config = dict(
    moe_layers=[1, 2, 3, 4, 5, 6, 7, 8, 9],
    router_score='softmax',
    routed_scale=5.94,
    shared_expert_gate=True,
    lr_router=0.00224,
    tie_embeddings=False,
    batch_tokens=65536,
    seq_len=1024,
    steps=7512,
)
Below are experts of layer 6 (counted from 0) of a mixture-of-experts language model. Rows are named router (the router's row for the expert), up (a neuron's input weights, with its number), down (a neuron's output weights, with its number) and show model dimensions 128-255. Each number is 500 + 50 x the weight over its row's rms, rounded and kept within 0 to 999. Numbers have three digits each.
Before each expert's rows: "mostly gets" lists some tokens that are sent to it at least half of the time. This comes from a sample of Wikipedia text that the model never trained on.

# expert 87
mostly gets: "ession", "aft", "xim", "itte", "ission", "ents"
router:350506445445487537411545482534544410458436540503520536470387512386531457552592594512505530440512465515378489557490595520499548411505452530555420522446452525523461480496510471529574610482442466507553611462480534575487480568482577528450516505538443467433470483505482511447443531501569555437490482480468532513510491420494490559459456530541534479388500544504526509582449431422533558388436
up1:519484547574515555532597497469409453539605513544363606494523474588578601599540435439516431430462526475523460552435465485475546443492439521500565441525510422518541536498462465569499508512470487428494549503441493545551560504438423622537504481508539522544449480560439518485484506467391446395508553473512440421513510487516496572488511530468457486533473500386477478468479526457547503448475
down1:520548482428562629545483441512567484522577486531457412551470492475508545487543611537502432498488488484509488461408502482511489513523509550567353587501475582429535409503521527419536558583514550512519557540536515467572531524525492550510501539574531521610447564497491530473430559526453441460472508510462493588484537487519527505598461564464524509488473530518482580570512462479500507471496
up2:429522507489454478537441499484411494431509432530481496449511521404676470464539544505555583587551536414543494509470453461521547485401475498454540501438499570590521472519492496504514489525500621560518412507511526469524466563459514566477529456475559538541558529533541549456478509585473448538476541615588505409485488552488551542470493480499439557534624501552439430510539522590602583526465
down2:490447471495613541495489498523415548559526467472541522402434450476586448475515511565445457387606499519491478504522564456432491486509451559560482500475488463614449416470479465493483478494485517405441516448518462387472510525437458506424447513533510438517405472481383437543582508535490602508477546553523511480421531512499528502443573478407555505440523536559458514519530503610508506594510
up3:545581521472466468434413461479536545550363507486504480472512435551567519595495562535495432577508458565555396581522486468490499430546488498443500534391526537446533523540442422450436496500403496467421521530494504512505480474471502440482518466555427567505398515508566484526518530515538448467533476537361508582468428567515442534510519416485578538473456577491391516445520499499370490570505
down3:493468576426526489546590451537463551448458427453526439525548555448413557472439517579423534483537346465532512521525461462556512480445560431528603427494496449566467554545499541489470567551475455546474506644532449515441525546512476557509524611471558532418555498444463495638548483536455449482503470483497516478538456527441623482442501508487610487533638445575516498485494532474522520420584
up4:463580518505438451537597483469540539440534587471536561409418484591563486532518376537532595518458572611436499524455531505489416433530481486503526553529475383520473499495572550500429536512452491607531408523497527475504539568469448503581546485585549481457563515439464504489459401437514490478458501560552498541528437416491452550526462512452442539494494473515476522491482520517443524426580
down4:534556438489515523394458417455487490498515414415462460477493525461508507433479620464532550479537506476539569466523432531459518495500443548492545441447618504512458544486415474533488509576375455467467521472511487501527503507523473453436504565468516492563564436567521545457535588522571573555569555530480648507476555497527612478524569592487490512460521508496425490488486436464391439570500
up5:501537444593601496501436529532539501517574448433525545438402549529477446536430539508415541537424496517579459521525553462417490504510522456572462407448538513497500506418491426584554426484561472528489460400552465407474521497520576516463452491514395529561579529562530450521481538453496454428465508476543484553428526491495497512566579527465502578563475512473452474548466605481632571546520
down5:398536497479525562485506469514495538475522500500425458533479521567553603486584418490449467517614484506536485501534505462493575506562492525390429517484508491602512568499531464524597440435531474541486566426478448443536494547419525418543505480442478490559524480476501481579422482509588515559506430464461551446553491404402468490458564486496505516514523455504519505378478395510433459475528
up6:464583507511472532542459536521502480506513521541490479454544615521457500486484441449486553544412399553508516483499494487565461390475444554464437441510482514536464492552475473443509368496566541577503439440517499502477508426469477502534560501525487447565527570449580484549491534479534510480511453569476496457453592530588606527450470496517501540481554443455469396573642543503544488520468
down6:403530509506487508435479602536571510478429435584477523572571535548456403469541493473589565568565443521471503555441573537499564520502539575558531467408510514473508610464561550572439472527532492493490527479547503480493468522553513490478587559559468501428560536429502493543454474617454455426469576522524451463517532445511557530469498483472445497550580476426595562445552397540451407585506
up7:558476493429410419494469435520425483570571473540519563535406540411444447492529535518532404419483551503394504467566409519529474471579442476503467401460548583500582539409470563553392504490474537587534523601457483541522442505489486471472528488513505444456572519531432548579557527387497545522536448519516528569505518477609500576427454469474471503392503497561562535553518464518461552516481
down7:464420486554508469572485480469472461472508497506509461541495527528471523449448561394511474532563430439463620543541488529458469494492520517468482664491467420449485464580527467503455499526511410515464496526385534518497467436423548457518408512438525484489480468401436436488470444492600537463550534454444486528417595412430527456528442522494474488509520555402429564469554462524531523537485
up8:505515522536511423406572485473536572655424472380480456484471451474533436460453460505530425593477449482568518498532443577515522477466420419493551462539478487484403535418486522417500517518562456508469581433495478471495449534538541555445537587452570575485463562582504405534468555496445576466565622532519598504521583485538489385393408467540455571491501479551516497551467547584471528536525
down8:447471457489571524540519428503424486482518521563518483575445547500510456471538470599470568559443513504529456479501558491527471561480499493545492504505582518442497460530481477521536523459541523442514554487523442587557526520448480460555461446549450478556490538448490515513572381513544545405508525564527548489450504416499479449388613504548500555444460483519440478474463571442578480502508
up9:529494460503480537556455435586445510458536497549447592501430440505551474572441480423428515489505450480502443557476454563479503453496461481477550514515540542577563485410613529469502446416548493438448439473538466497525515413543485510505521522538628529505389513495446550461505588525553468584542533421508532510466439526486462675503485436473523582559514389438590573380509510549554429507542
down9:560558528488496524500617592583494506511498427509484629525452478543500504423508473493414441528501503555550511526519448441470442525542532538548494497480390505478549371524463507521453500519481440463523513516382525571540462530504510431563545554476534516496591548502501452402538484528496522451559481485439567481521521522458604569508629564453549437555481440530478563614432495594464483460528
up10:536512547400560575420482552509385508551501438413504464495502495464473486559484610475547515474523511498551547540553530520493513453466440525520449501581464504636484367497505451455559500451544580454430547555581491560511456506509541494484437445466532458450525479557520517503483439495420479505533526431521490564509392528590535514573502473518527553489605574475523462545504503403509539468449
down10:589440426529568476433586438511531486432512474464515467490441512375514562502453474475474516462504442628479604534464537531578449436539565466531490439479473507502574529512557543440596504496550481488472519462499560527419525511599520446526460434514438476495602630499474521549537510400533571531358429393537418545480608617552595483543465502452524468484569476464430466472478447512539507426438
up11:513579453507595502434482528420508544564521451532555522540516489530453455555482528484509582481551504474513530463559455451578571552494498409453466412472463440496525442487467454436471497477511538500515422457599528535514514533494572459372348488450530526575446499529511382488484551445535442508488460496519483485504475540485514531463466530495613482523451438525421473516547412632417439510464
down11:425446525481436448474461551465524530528539552508522511501425523483523595557398477492545532384611590422553459526529535500489512491360523440530478544456431464423484474580565432578511505408429548460492600541531522531446478466459586503517417472483428490500447396474563546576568383518535483468457414510471542458498413495483485602501564503503499523482578499433499474433485405448541468535396
up12:482553556549492478464464549474460521598547469496585594458524539519445457401517418451417392529484522553517520410495499533568463416462508442561440401488534403506535542484466456478443478515591480561445565430443444511558486591541455436507478447473428556501488448490579573549459547548487531473556498418516472481448432506520490409503501388545469513498581482432573513490441517482604508467434
down12:492501550517522482467529536560532505455449535547418505576576442481532501558595437525557461549522507491448541544448495509470545486536511523516489604511498548450540500511563550499516452477489608392483566497546466511496568490446427552533507523509524470584521499471508525542561475453492535487490441461424575572558444522477489467552480535450511551514412446508512537479514566533513450358441
up13:476434458541451509544536484468469482449443451489577466459467494497451391464549466458488566504542587475543475478545480418460502471588507482392532532468506559494565507558558493514606513512513560529574497467458519479539549560480407412571541546482549422462641460569540481483557512538487522411469501402501499538515478562545417434469477574498566506474505456494422507295465540454490642538521
down13:464457490492507480521550582502479511518582542495493470541420466470526500381466470506544594549600446467541527529499460452447583574531582554502506562504567535498464561407512442528479449447563435437498498533597410527563410539522493559504549487468571489506496491450565512467532516414499492492387453426452541542421498500568413519548556498504550492491547561444578520471508500524531478496503
up14:532423463629572524533533498566465515479431548562480521544538540449375537540491624504505516538496386425593433467474513510550500596444476474452448536522443518548465529457506516527507570539436576431541491441466503599454519469418429581454511645500528470501435497545458431558453510501446481435548485472488497518513465506616487475487535480422441535511545534521406449553465493427402503540435
down14:468554557500509514395569447499507487465521592435488515448500388529454562609506444528502595489503527491495536483553513551560467479488613440486445496528510517469583500488561557549545524516515568498427499484667463433385490490534453480491498471502480471535499534505523592580487498449431545482393485523512428526452601499476498577526538588556561477515538445408461488453413414553533520468535
up15:484445476571494526517486500487573495458571522536495464525485496603577476396453529492565564640467468547532532566503419509499430477474527466462472552523465487458552506502428648476576436461483518529398444463447475511486581524596490454577482449490494501431534483507427525646476403602431521468503553541490515525437610494459417400533478546406527497497484414583472475390490535477507416487501
down15:507598535520439489567516484479530509531467567544532437466454500492432468494480466447541425456416451479555506480570488470468587484490560532552440522437519539493460426483494449567539438482627481486580548496443494496530507433488534586444428594435569479470433465515631440432435481511501533570476570569459502385474466554595501591466567496470515515483562545539578477344503475620497514463499
up16:553559489484483500526443480503498441433468608474442476450466537523455521526493488474505507486511490401443561388560502493490489411415458537506530504564499490447550471551508421455515559442347549513506411524523553531523475633358490520569474511484598455625450504534518520419457611543486445533481416539490515524528520486506493566472536554554480548442420461499497544510528582530518482528506
down16:574514491509506521537507474505489502365559464441521534489521567506575516494462503475503544605503544535573532504557552476479539488494602556613412544471424381464545527539651509480553650524515448460555567502397432523592544396504550420496454460546451567560501511464500480480381412479556494520460479471500549578613573526491498501574501479455520476405406433509375505569467491539589491499501
up17:473467395458440535390431527439529455388522526531427473494520475613497447512418623522519449527476427556527479448437507491480529541594418582414531522566470491564464526490580580555477515515526468478487421534480530503552539537450533373563452485620505460535486480528446469506484495469437545556579497524547437556477527508464507546511579482526543487442524524486467532489539456540642488455496
down17:581513534532490553516500469473601520419485549480457423401568427483592479483437472474525457499466477446506613532492488505451538468428582546491553501463402541471512420423635540506444618440482468509509552545538427432584536587458461561528539475404514493514563475548535533511511449428534512457464535547490540653433536342470475486444436525568526570502502515530493518547467551485464439502448
up18:494503490528495563486480566611440574482522487449556584410420557479442588458520623578467505630499485432519542487529443550523507534415528561538437456477437407539415453492492503589414525537553484442493522569448455509492377444462447452449582445530430496555520465484556500529504561493551535538382466465549515557512450444534554478518413477521523491507400462374474504485449526496514424517443
down18:430504544558487502474493531494479451461473529571448499502556512557582484541514466519487416500569477449581542569508449529497522584606521524353450401444499563489579509562528464574481444494532479498444536411572524546463476510518539537559491513506448508419550431461476531504589473507441478513603470485471549581565443534464559480419515566480532544507544584556498539583453485539557529456581
up19:507406357610449456469484490461554427506530445461522626506517430492488446499553534431449507517483458622572523522463390419426488464477413445515537544414520500493527475558557564539521524516459499542491445477505501525527525489507494491575597450577403502417497530512415500470536561484528503457645463598553560531571533573575529450467433513541451457490454495547537548505515459454544473496533
down19:489444497458480444394388440518486520477466539452457494435516603462429505435560534450473460518587419510511510452497562469535516499473519500538424525487473427491442414519520525537500515491454524463431541464450520473519497456508575402467606502557446398511557460481471490522549461505617430454529461594643471464475556513513430470491547506489411474539479474461507451556477433471505611465539
up20:517478503439581511404369494480544497431537440558427443562497414540501561587508488555469467404481486556504542514477515477477472462532505561488532540543465520505557595462626568509473383507530462597498463569516636541489550480518448551466419522516422540477547436472367494521492467518607482576528559463439485510497481444454537426450445533490438535523527540529451465534520495595463488474474
down20:570431433530540418531532535470653562515537475477476509580444500536551446516615499483490474527498496487522424466491495568453409546466539417431499519458514575430461456523440441517495454395482574546507440528491478524428429477492590422519577415437474542527608567536582409507426447516550354501577526527529519567550524494557490433571536544504444501506475541564484629429554501498502446583504
up21:500411549496467451468565566486550578483482571438519457522511348535517461524606407555529542436471510569510577463499512503498500468513559459418558455471470502457565411506398522501520487533409481494470448530499503402526428488518433536470528475479557545535480529446448544561445516489473514446471503579491514425496473378472491525624384457515548524557478494497505462489591511494506575412620
down21:568593497563436508558464469523435510458504570477546467421558643536433557494573543524524486564511487448592460439512538526412528596575382540529408485470549494492444548448482457502606511524441497531491348441468411440541474466537504494483480472506462398460489406429469482476469560530523543491411438522549564556551438522465566532487541523487472487478505533538451493510532548539621493558543
up22:574504505420503583514452504512558494503452549537511441557436445517494480430555461540477474522517458492536578511496540565507494492501578401558431496457507407518435451458536551561553523561568589372525480466481492530513542547456438516487514522480607573498586555409453516522529438488514537536473469483549502567449455571529483451590479475510473412422415426382499524423533425508586523528423
down22:511565441446518441536505479491492524575491427490428461462545545512600497459497482391411579557390502430453439571524528511433476487585441466401468520517509557438462462432552535484386571567381457565475475440557487438581510538462455481541463442577509477494551548512512541554501558542462479512500432478592516559482521536497562508488495400454435468512516482574476520606478535530509515387540
up23:513629537530573472498495470448516406589550476470506500481544522526450537628499489527601462560482586458518459520443465551544491458352475446423554469439534505517462555527505566455530572512543458511438472597576480507507517552550372632422513465572587515376510381484479548523374479524450352560506453496484483512539454534464472539585511503457484489513515493414535485493483451435527515446547
down23:484475513406449486468456477518560529444458460511500475499478476511514324512570486479501482409569461519423455525510489527528475511480486549436683483466415530539508538508592545483527521483430555536457493479482587363543502368532460473459484455466520547445601479483445506497588580554511507406470449429488462512519427491508523521479505422453493487505487441400487504446446511617435430499594
up24:484480527483607466419465534521553465545516488632464555490474397505524521405483528505571507498537517480452519468412526510472506552532537533472514508497497515475467499479540473469515481543548450537480409432433471599453513426383548473472452523508579469557472513422515517557525512460517455490493482441521495557528598498508506474423460457507393484495555478417469559467579495430582510593578
down24:413434496524506459491530483516524449458493582380550474542509483517614573493470420506543485536543479541511530473486476409515448536526481573493601446492511467474459501473549497432511439484550498509503529411538549567452464520486437415409475494409392569503517519534474450515424445626532475523487564538504465497594537558474513455552518513534469521473505416534553507397447512479426548502506
up25:479487426563537518530473519570575503512540512461450464575530478452528579474494385441495508470415455520486445502487549504451550574485398438485527467609454425478395487592524505544534499488484536555431503563591397461549447520545468579447536491461506474510570572495488542455474599423487466567627451576504624476588488482577488534563486472506509529488577523504549489522511525476556364563464
down25:439581485586488444490520571480475531425502548409429529510463469496516551576506427409576521550565496467535464553453531441531559505545504553436506478534471625464523546471550494527510447569552534525450501463543487482424510443441487592487467420402506519508508501382473402492563590526393493533512519548496376472441540482507491419557470472503520472535461530492519489406517480560563423524475
up26:513467524552479583461467631500530468530492414438427464484536527496427569501466348492489543499415528531499403500536536565419447455408526486479454527531462425496616530506419510521459507572404494428496457464466556588449529413439459534516535451520523497443507577528536520484552462522527504500470456440564489539501434526520506487464481542555544517498567349453493516555563451469484418537509
down26:651455534552519466493501505400477420495452453488467541525562541553495481477559554538524471525595664483449529399538475579462504459521512486429507479443467463494483518572521558600490429489495484529463516584454524531498487498415497593514432444516507452568424507471521560573480501565523553471546443548442569484472497546376514501511463576563403407514453596471487535521429526536503413459430
up27:462505519435489515524516520444424484456470411457482491445537436459530625524516415545492448535618523542537469485580577498579536540497513618537545515497510490512425542451517491447464509519453426459550496477444440509507561532503446516497460457518541514505475529525500433512473602469596549446526641514487486513443433375623443464469489508475411572506487486572495550501468512628586510436502
down27:546594538502547507503484415484497495463439480505502429592446557538469496506511528450470493524438467636485509498499536571459539508526481543440534603515561524499502458594457594514404515479544504548387499557526498510414596432509660486456445486379457490495462464461573532499412496450569478478539490517471380463479491560450430530391494523583423573512535511529524469463529500454443454536429
up28:507434495455511527418538458548591598453430445459441477569484513455407515542484532497472599586492465503534486507479535484538537624411516522529466505506472511421499528476413416491476559558480551542504501460540426570450547584452453549449579482485468443587419467435522597533515447393509500509523446514413488487535403602480470529512522476501608469554503587507515576494489544490468521501475
down28:502545452417533486473501432454577548525467509488536479437506479467481516521484488500458481396581447567476505540460485561544511502446478560536535518539526477512455572474568526608497479437473495373438467422560488528510527457505463508492516528486525522540512457500439475439543540454514439449437585517470506579493496419541589439486551512438550517494485573522531472547494472479504512533543
up29:500450483454505465481407596545457531463490445407450442421484444505603515496541484465498448421472520524473558525523411479538412459521490487497495453472522448498458440550522447411542496472477445555509555526407491511511603503525541521577468484487568542479484419536502522472427519529569459413413525540453511516474481477480504457516501529513434481410430535552507531557572572489505465570441
down29:478489518530514529484453478414608506447634537476426504454478541529497539519516563500521406452483570449554431563510586472494514458462553508602636487506533496482494494537554411568514560449415373470407518483543505425478484464539395533445482496494449471487540461536562483449474542494524518553514481489483483600538471536354421456459503540468446432506584423634503482513580516531487523474462
up30:442520576559393477522532454519542524484496491522594537500519502471477522488469645525511425447452609585576506480588525457514644406497462512497523498498532460552499555478424473534491513536405522628565456492499538512405411481458556553481531555486484497523555533549446471502525621521433550538424473592520530536396491461579472517653458517511517462417575556560448554486535491501480433512426
down30:507465466485455476500423492488439520528531516524502442605502471489572516575530512503536541498461638415475530396530477500445497434558510402468497493492552561574457516524435491474591580486398493429552472526462546496556489479517427604463454530479590510472536535476435465587545554467481489470525488598457492587553446548559485458478457462525494487410484458515442505567473640516477476425502
up31:554496483515531541529485530524518567480453497547516436523426545492480429403501523476510505556513462471543453506459511560371591580578562477523607602514564486541498501470451401472550547588549450547369522507573496456473450566485515517591546600460450457430472514488435470558574536460392465444491563427536440512431516446534525512439455417551389486587563551503574493472498552459476473534442
down31:531442484481511545530506451560473596446491472485425464557471503451449481519476521603485467598506459462583613540499483448575512459468537530474595501466587483509464526627630445521460466550470480483532500540529521535476519556417460442618409497496473532463435470499536574518472576503481439456465456439516538551500558520485546511498473503462547480455528499460493492441471517470453506526471
up32:432576575505517495570473448502533455490520527458452496500439540487515454468527510462522566415557542491525538495514522650508502492513488511513453512536504522512470609489529447380491537438585473539537512492514514510569440404641539611526426389476506480510576537565500451502480356497468500532494524557466502509564478539488491594526484457476519450508393500516448443539468551531414556472462
down32:529550510511534574530504521499504431478579550494434552523588494500457589522472500500551505383534559520516442487479535470542483448481441563550504477469529504472552473474544589493417655396502506488521498470472585465538479552513514555507417477402477527472464430554502507509497510486485549515433539430532600567451493517446531442467452455550507534463495527669489478485497488491515476540486
up33:551436469513438495543495539499651454527546607458477570546480458468582421477397436520522476584505612458474528482585436496527631479524470424573499491481519456501459506515471430433460518481465496495445565516508471468499542517512577523511519538450523497445452486436526588478493438459392507488480509497457501549538554536451567455442411468598478523443483536518440543479622528388551520438521
down33:463475532492409500537567508580523472527487484505517484472444598542533553549559474510492485480447509463447454525591473605395436506415486487568435491406565450475426469500518560547469484531439523513479448521479469503499468463436518559516425433441525585450517431528526471535490472447458460459479480501456550457511611549445474438451492485446460479568506591458511510379496452574532595551360
up34:467475448521475539612454536393468550470383561498515478450525499415483507470538489504436525459435491521477507494564430425515507539431600519435587466423463470523512434442453388582479471565487478619586488530397497459442507507418581513526553509488493524400502528555488529546511503378473557503510554473533535476466482500551475464571411547446462524470473510470437495537508424485574502561507
down34:542496500584506528500660425497541475487449482548484486499501538466474542494551509490485495472524399594450441446516465485490491410434579520519352536483526468503417457480586540540384515500474465532544431491479464478580552648516473518384557465476467480397492455460540456548447537526528437440433490541411498537480535503496528576487418481520531490534473348452469492503612527548548442549540
up35:398528551529534498497465547555416534506507609500493536569601483488481430478541420518602478508531438535513514439484537556515530532559423545528492452522503417532458618492482573501454448549543462579417395513533552579459541451466566493486544482422505526604458559509431474435522503473521558531493458507528532520519438505488458481483447570596442436430596555547474548547511416521502571443452
down35:566472526489419523526451488454470541473538488525496556520533475494563496585544479509535513498493411485491464593548545517546489489574472551523495378519447478511529476459446449509528505539544466479410508467485462559555501408445522532447441526484478527506416576516519424554412413505584506499499466465503476481532552447365539439508481589541449527556567442557536550427438459453503525448482
up36:497504475520530441513459444532448546558442443478403508462461565487454491468578491474500425534526485574517500439591569546499546497536513546425612433494443457517512484498484518546530451585430566492577550505499479518543452544453492561599505517455499500474496577564494482450511550509511462444511562444410490429467581457562517515506551462532569489571480460523396600537442507470525484655591
down36:443580526504481555518437502518567410487538590503525506458467520576548507510512410504512480440499523573462514486509510563586465546560612495492486503473492480607567529406429429491526557435477485539556436423567360407443555548485542450520571538485488553551497547602544483506441444402500443518520473472493482530476554558437542489459444437450505456519486461498539512492439535461467510479521
up37:592528571526443529500480483593493495475588478440560468505450370481526520445452520556548428510439567499491437454386511529484513592586557563404582519482455476538432526521433458515516501515519471489542459508540517526501436472522464472550452533517486472512521586603448634556531495470449506444603502458454501364531469495513480445550511489516563391528442444451433485496501448482570577535492
down37:575571497492472489499594483464528492563404555361468484500467409489564525561473506500505526510440538549399533432509490601511545519448583520426508523533418418506493518444566481408471629483442489577493534456403523467541585540508652450540486557458438433455484449462532437499478509499505444502466513508459520514508452501504521481513498394457496468520474519500499457552436503542540550448508
up38:443365434460391387478475578474445550476517568562519426442471522457532419472471462409430492542479553442468582528488483503473449460475496413511515469528543378427445507538478455527499486529484540560498476522589499513465504493528581495506474492556495554491515437609563562548470471513533520592557465486493412480483558596443515555488509374523464580420462536419530510509544502485538450477497
down38:462471566456496400466549518592506530539512546504511509456496556578463494503430609482510464504476511509504497531389459451427512478397477464530445500598537532472451520429473467560499474520495408504483502430488517457422446471491532522540597508518512499539606459472549583445527416479439454363573556506476547548494453503485505508472525517492527486560470460415422507505490569531491660547535
up39:532615570578553562513506453619472512509571490446537408429525419442385415585539500536479552529505569579448499529608473535483556541445562462604514489477472628464603482369440495472558453453438525566466522517449533520491578395504546520576486528513536561533540561447548499525528475523557484414515476505540545576522407531419461576502534449489491472544543451443525503529478432418502485541561
down39:552561477501432450487541433498449444588406488567473503475459513517525509554528455392469454467444515433491459457442468457482494449552490385469533383527507503431514505551454454525560489565432431412545545453500481424467547498497400568488532535518543512573464520513549499496501567504559615595473478496469437424539456497473498422499428489484527514546499481537513509485529456559493399532506
up40:505453563418401548523545566523551569486519512514470518485509559540552509495460542529497589554489444545522505448566535454556580511446452476534458412475445578523525537391543516499411531437554457462526486526576465534370541544521539458591561460525533491508608487470474485560521478566521522438410464576403590552476482524553520436430506498546567513498498562577591506465438485534498497517470
down40:482547523477478457550518463542464543536453493528517472519537544610452525542547517537544512487515436482471503411494403599508470477511524473568523475466554492455566469544493520508530445423565561521560557513496506485490491459516415555407429429498405431500577579533620476480499430433554429415560491525463584471536491534564612375519457523492545480387511488553481486485549471450463510493395
up41:551549555455564477440516443563475494492449398471471494501552570486514518377510500565434519461493571492496557455465449488553523556527437535491528619555474479458485506509431515524480450515531538529401522607460468489527484424419526482463435493522520456485533509460543468542550542523483561443510426495515450470483550508459550505496589518390422476553572589486516440472347474493550487511555
down41:442536542458476471484476526556485482441547497428508430521589563447541455505486517532601474576586572457489444537455510440488516502528577527448464467470418540381521446550529547479492526453512522498550501493562525504472466462526454610522449492477590475416463489600464550432605457514480512553481417443559585525532547622490495496460485463480510474533468456539540593557438451521436477489457
up42:508564490444466452490471466561480502555465440451550475424497483598503560517508432555559484421491541388569536531522508540469557494547431495373509495474445483492469450453515491488526570514443479503511446497433436537578466505556426524420462458520509490568448568468429538515467527488478522572548423514496528455427490487496568497488498510472501570555580548549539523464406491454552492518477
down42:452484569492476607348475464463527496482635487431524470505474435552532516492461401546467448499590503483508486481545594523463408521500516525478494522540483462587559496478538487448533515554425550428516502489526510459461501482496359560430481498536514537578491441524495446470486515441446516508468567533544474486495416542453602517427571499475456451482526539497467446553479498494548586564465
up43:564494391466494374522432606556498476486425401552519450570606515558517626516477395640506523559499424518484498494526493512474464456562524502516477526565571484528472505527450477446495567498432429549483542538516542480590513426448456488500418484466539528499542534468502543507447501554586506520509509622511605458512507515566443532550449470515526480544466514552397538549476570485479440527517
down43:476421494510432534478499457506491504552588470438507422494518394521546503449477594482545476485507378547491488583554530542508444539442539510486498509475516585487522482556479478533557582497564570484533451511566565464455497506489522550612530574463473479507551505511549411558547467432525567442525545494531407505394507496479517461546525496529576545430629420442512449421556617536525469492472
up44:479438452515532469466487554480475469520444452475537501445529553523444512432508538546388508530522476522418492473460484499501540615466483457541568447551540449499507452442347546463448498609460577475576510413469508537488585512394566520449533455444497382509516567509466472417561490462514553587479457472547593528485417543459610463532570508486583496552457502481462451370500481485502512482447
down44:416512503522438536488536445501489566460416544374461512500470457465540516537537500420518428454405527484472495519548433506455520532484377480443478545521476507363530451519566506525499491508442539564591479382517546598494495544615480528413460428456528480612531579439510467546543532493488480485402528545486489507503523427530347521599468427453478412465513425470482516515456474504472461441467
up45:577483462507467481531435516499470411413471498585532470581423495568487492507514504512549471512511387562567417488409547510461602481529482499589462615545528567508518515505551456594469479527497449415468470498525561523568461596517510522475559495480510456494462562545534569483428544494529471519536486519549474507457434414533523427491435513386454503504565467473457443507434481465506571459572
down45:457500525438527458513450457611414562548454456496514527477531491553469531515425458501531521423510377458505564553587475459603494443600565427516518654484495437559522509597360432475528496493552434520504513486515536460537508576473423533564504525508533536420528441414445451500557460511450486484514550489502520595515478506555517463551543520529446531530503399484567490496514476428458529508491
up46:529484502472455532449612468405530493453543559442472515519486540557610489558440485463538554558542496476599558465521487549519491507502499514423491527531519553539435497546473444582540441472572561543535586522595526539520519519445582449546526459528532564539500450524417494413528518540568457529435435522477416553426535490487610545426475414525473533497452558497525620501576435566458485479445
down46:486547464587528505476495573551516445517539525496466470511447422401488474602494510568535492496440412442447496617456487464420488406589367518471406524493458490538542521446442471456515540528581596454501458543494481481515455536531439494453430530525449486387521497495362396506512495438480539564443456503461431494438478436473457503563493525534486468572574481526577487515537522513512387515484
up47:489426476550490602436446467554536509583557493545538518471554404488419501504525477484457512529441615541478498528459588434439489514519396477500510501423439520462520497503607494461526519547542512415517462501436466514531598583538494536484419553445479538426463523523542504416458554522523496517433482508564555463504397528512525550473605522589620427483490549525441479482537461379463616430486
down47:475406542522491458518457486519509482476471502580515533508528530580520527543546521476594510429562500459443512532521473570495534463530535493465612557599518515488429429496513481504627464492495515506464477392594558411524459594504410474529424540570512506548544532546502477480606455524493507449471469516473487465471541594510471484502502432532429503420478514528468494558478492543507497495503
up48:608494434501485473405498507504469489491628574549504500606444496494569500497409539519453480409588486510520529504415514455436505497512475412585407513501466427540507499424462453496490446511437403499522534462550565479517507516557402473534482504527586508446515530485482458434426453424511482492369446551474453559553443577516525606478593446471518469462484577475430519502498473451472401468543
down48:501468481580537498490487534517487488433509520527431526485394575493481519550557600523530516527538456474498527460555582608502422452531483604456475435462539411465477463498465382465472551563500563518510463496420539533524500515486499494498399571544415536484502413560527493494540579441457394355519533529519472507581489625474462593477484480467457461445437454571468528587532568477486545495503
up49:466549545520467448609538544521433487489561582571522492484471435505477539551436501497390456508507476597516521528424535480490473473567562541560555508551517508491606509470503385571579441496617477568413440487458471517515463524547408520427510464516493456478469520494538541363567462556546495395639577488482521462472570591513549458578526571495493534458491420488501482436489452559571483570536
down49:570533461502520531433462488505542504506434426531463473527475369431479503416509484463421531478561489538455513521538473481497410561445515544533477542435490545480474552527491456565530506547517449431626440515585586595476420636488613422481532487513529530540528478494440533591501533473462529463415473527536414565496443552473487477409495446500469460552534513479469464466512490478504446481483
up50:493397435512446447476460490513503432524512458530412553557500523520460475446500456449504513495539460507429426448451540501456568560559527483480433611515489544481554526483447446493576476574412490578423474524495465613600476424521444442464551464638489489541574479505529453511440524590588428567501466523649448482508571540490525442438470458479437553578376484527505417456433537374471411595453
down50:482464485510396415440528585461462478491538471493490434510481548571531486433509482521606555597536534527435474509519537529590455587468426437438517470402377498504424466501455482489525509473455500445520552519499460463469491518464587477513505379555440522504418520473535589461524590463492514499578450473533438507585431543511497619494426510509532510527502514587501478510548549504484542481536
up51:530425546516462435426488551529535595470499534470493588545483519460529530544445373495482451508496604561467484583523525439500468577444475465585437482552506504561569476390509576492503523502520488490480405482526497474463504484513475433559444449401547422409521540537441524629435511400472561469459518495461487498560478472573553514560547523471494548524581586427471507459503407601507509365442
down51:558521515580493480474496579506441431517441424481507520508537602448533531485503533440532506499433585474440487448600446613512487471575523439617503554534457525484609548558544527595565480515496516431505450474551570567511489468490521508475533454518454449452545559465489481523506516446509483503526469492509523487494490502439468518508608531449448564461482530461577556621508523439442489405589
up52:497471591447469508505545596540567540562488521483497456536516438529557488516475463434545576496590542490512501484452460528514535540646518525568518538591536492494456565505525524491455381553390455451516493469494528529470474543509527370489585512522509490503550419478497422562545471482462454518425523483471465477531527525539487528498533634421555457576529568468475560605554524465484625495479
down52:463486357367473529518481474407535559464528537506517507507489502526470394456473558480476531503558514554523438538574412504474628521533460561433462454588401502534528450497500553500547495499556514451505485527530524504530589509531479554524510502525487542512467443557416478519515571528453481604511509477526519607404528493424546506477443499489478510510615499392424451523533506494599505519454
up53:584477487445498519501451477535598493470483620543500477477507484422616436442390488454520455568547444521451472496448430566468500474437475548540475549481457525520492431594501468555493474458484570504602572449514592519567517467501473491522564526527492486554497546511522530449510474532477433490511457542523462459416452503558462369514503539544513445526509440423475601482473517567529531527434
down53:546496475567457526512523481497529474582459458555486570464503567440425522486378480598513537480577580530508485496459486581509526483499499490609546578454404482477496443619512534505518453448499562578467561502435450521491451540498478451544502445480466353444489476546506576520547517546532553623502522468504461505511560492442508531407579393490584501489525493470496503517412608463479443497515
up54:466587547488438486533584619502491581426538479527473485534498623591385566459554460613557520515509565540494571534474486495517494518504554461496470419548504495552560469524545589496430448532452586498448438444493548522532520559516540468490527549445538482522467518438524417492489536487400572456504562511490361507490437525535583404470439456427556480510464517494447423486415521501557525347582
down54:487599474501440546438467504482491476562502482521536537588568376495485573520478470465465436538506559504537568579492500485553541617523463518494543507530497581581552542547583467474489519541434404564384548511479552568490548459471482528529581523537471427479486528572408565489489545527520521523512528428428550453408484505536494436483507561489511582442551498453514487558511528488448508486510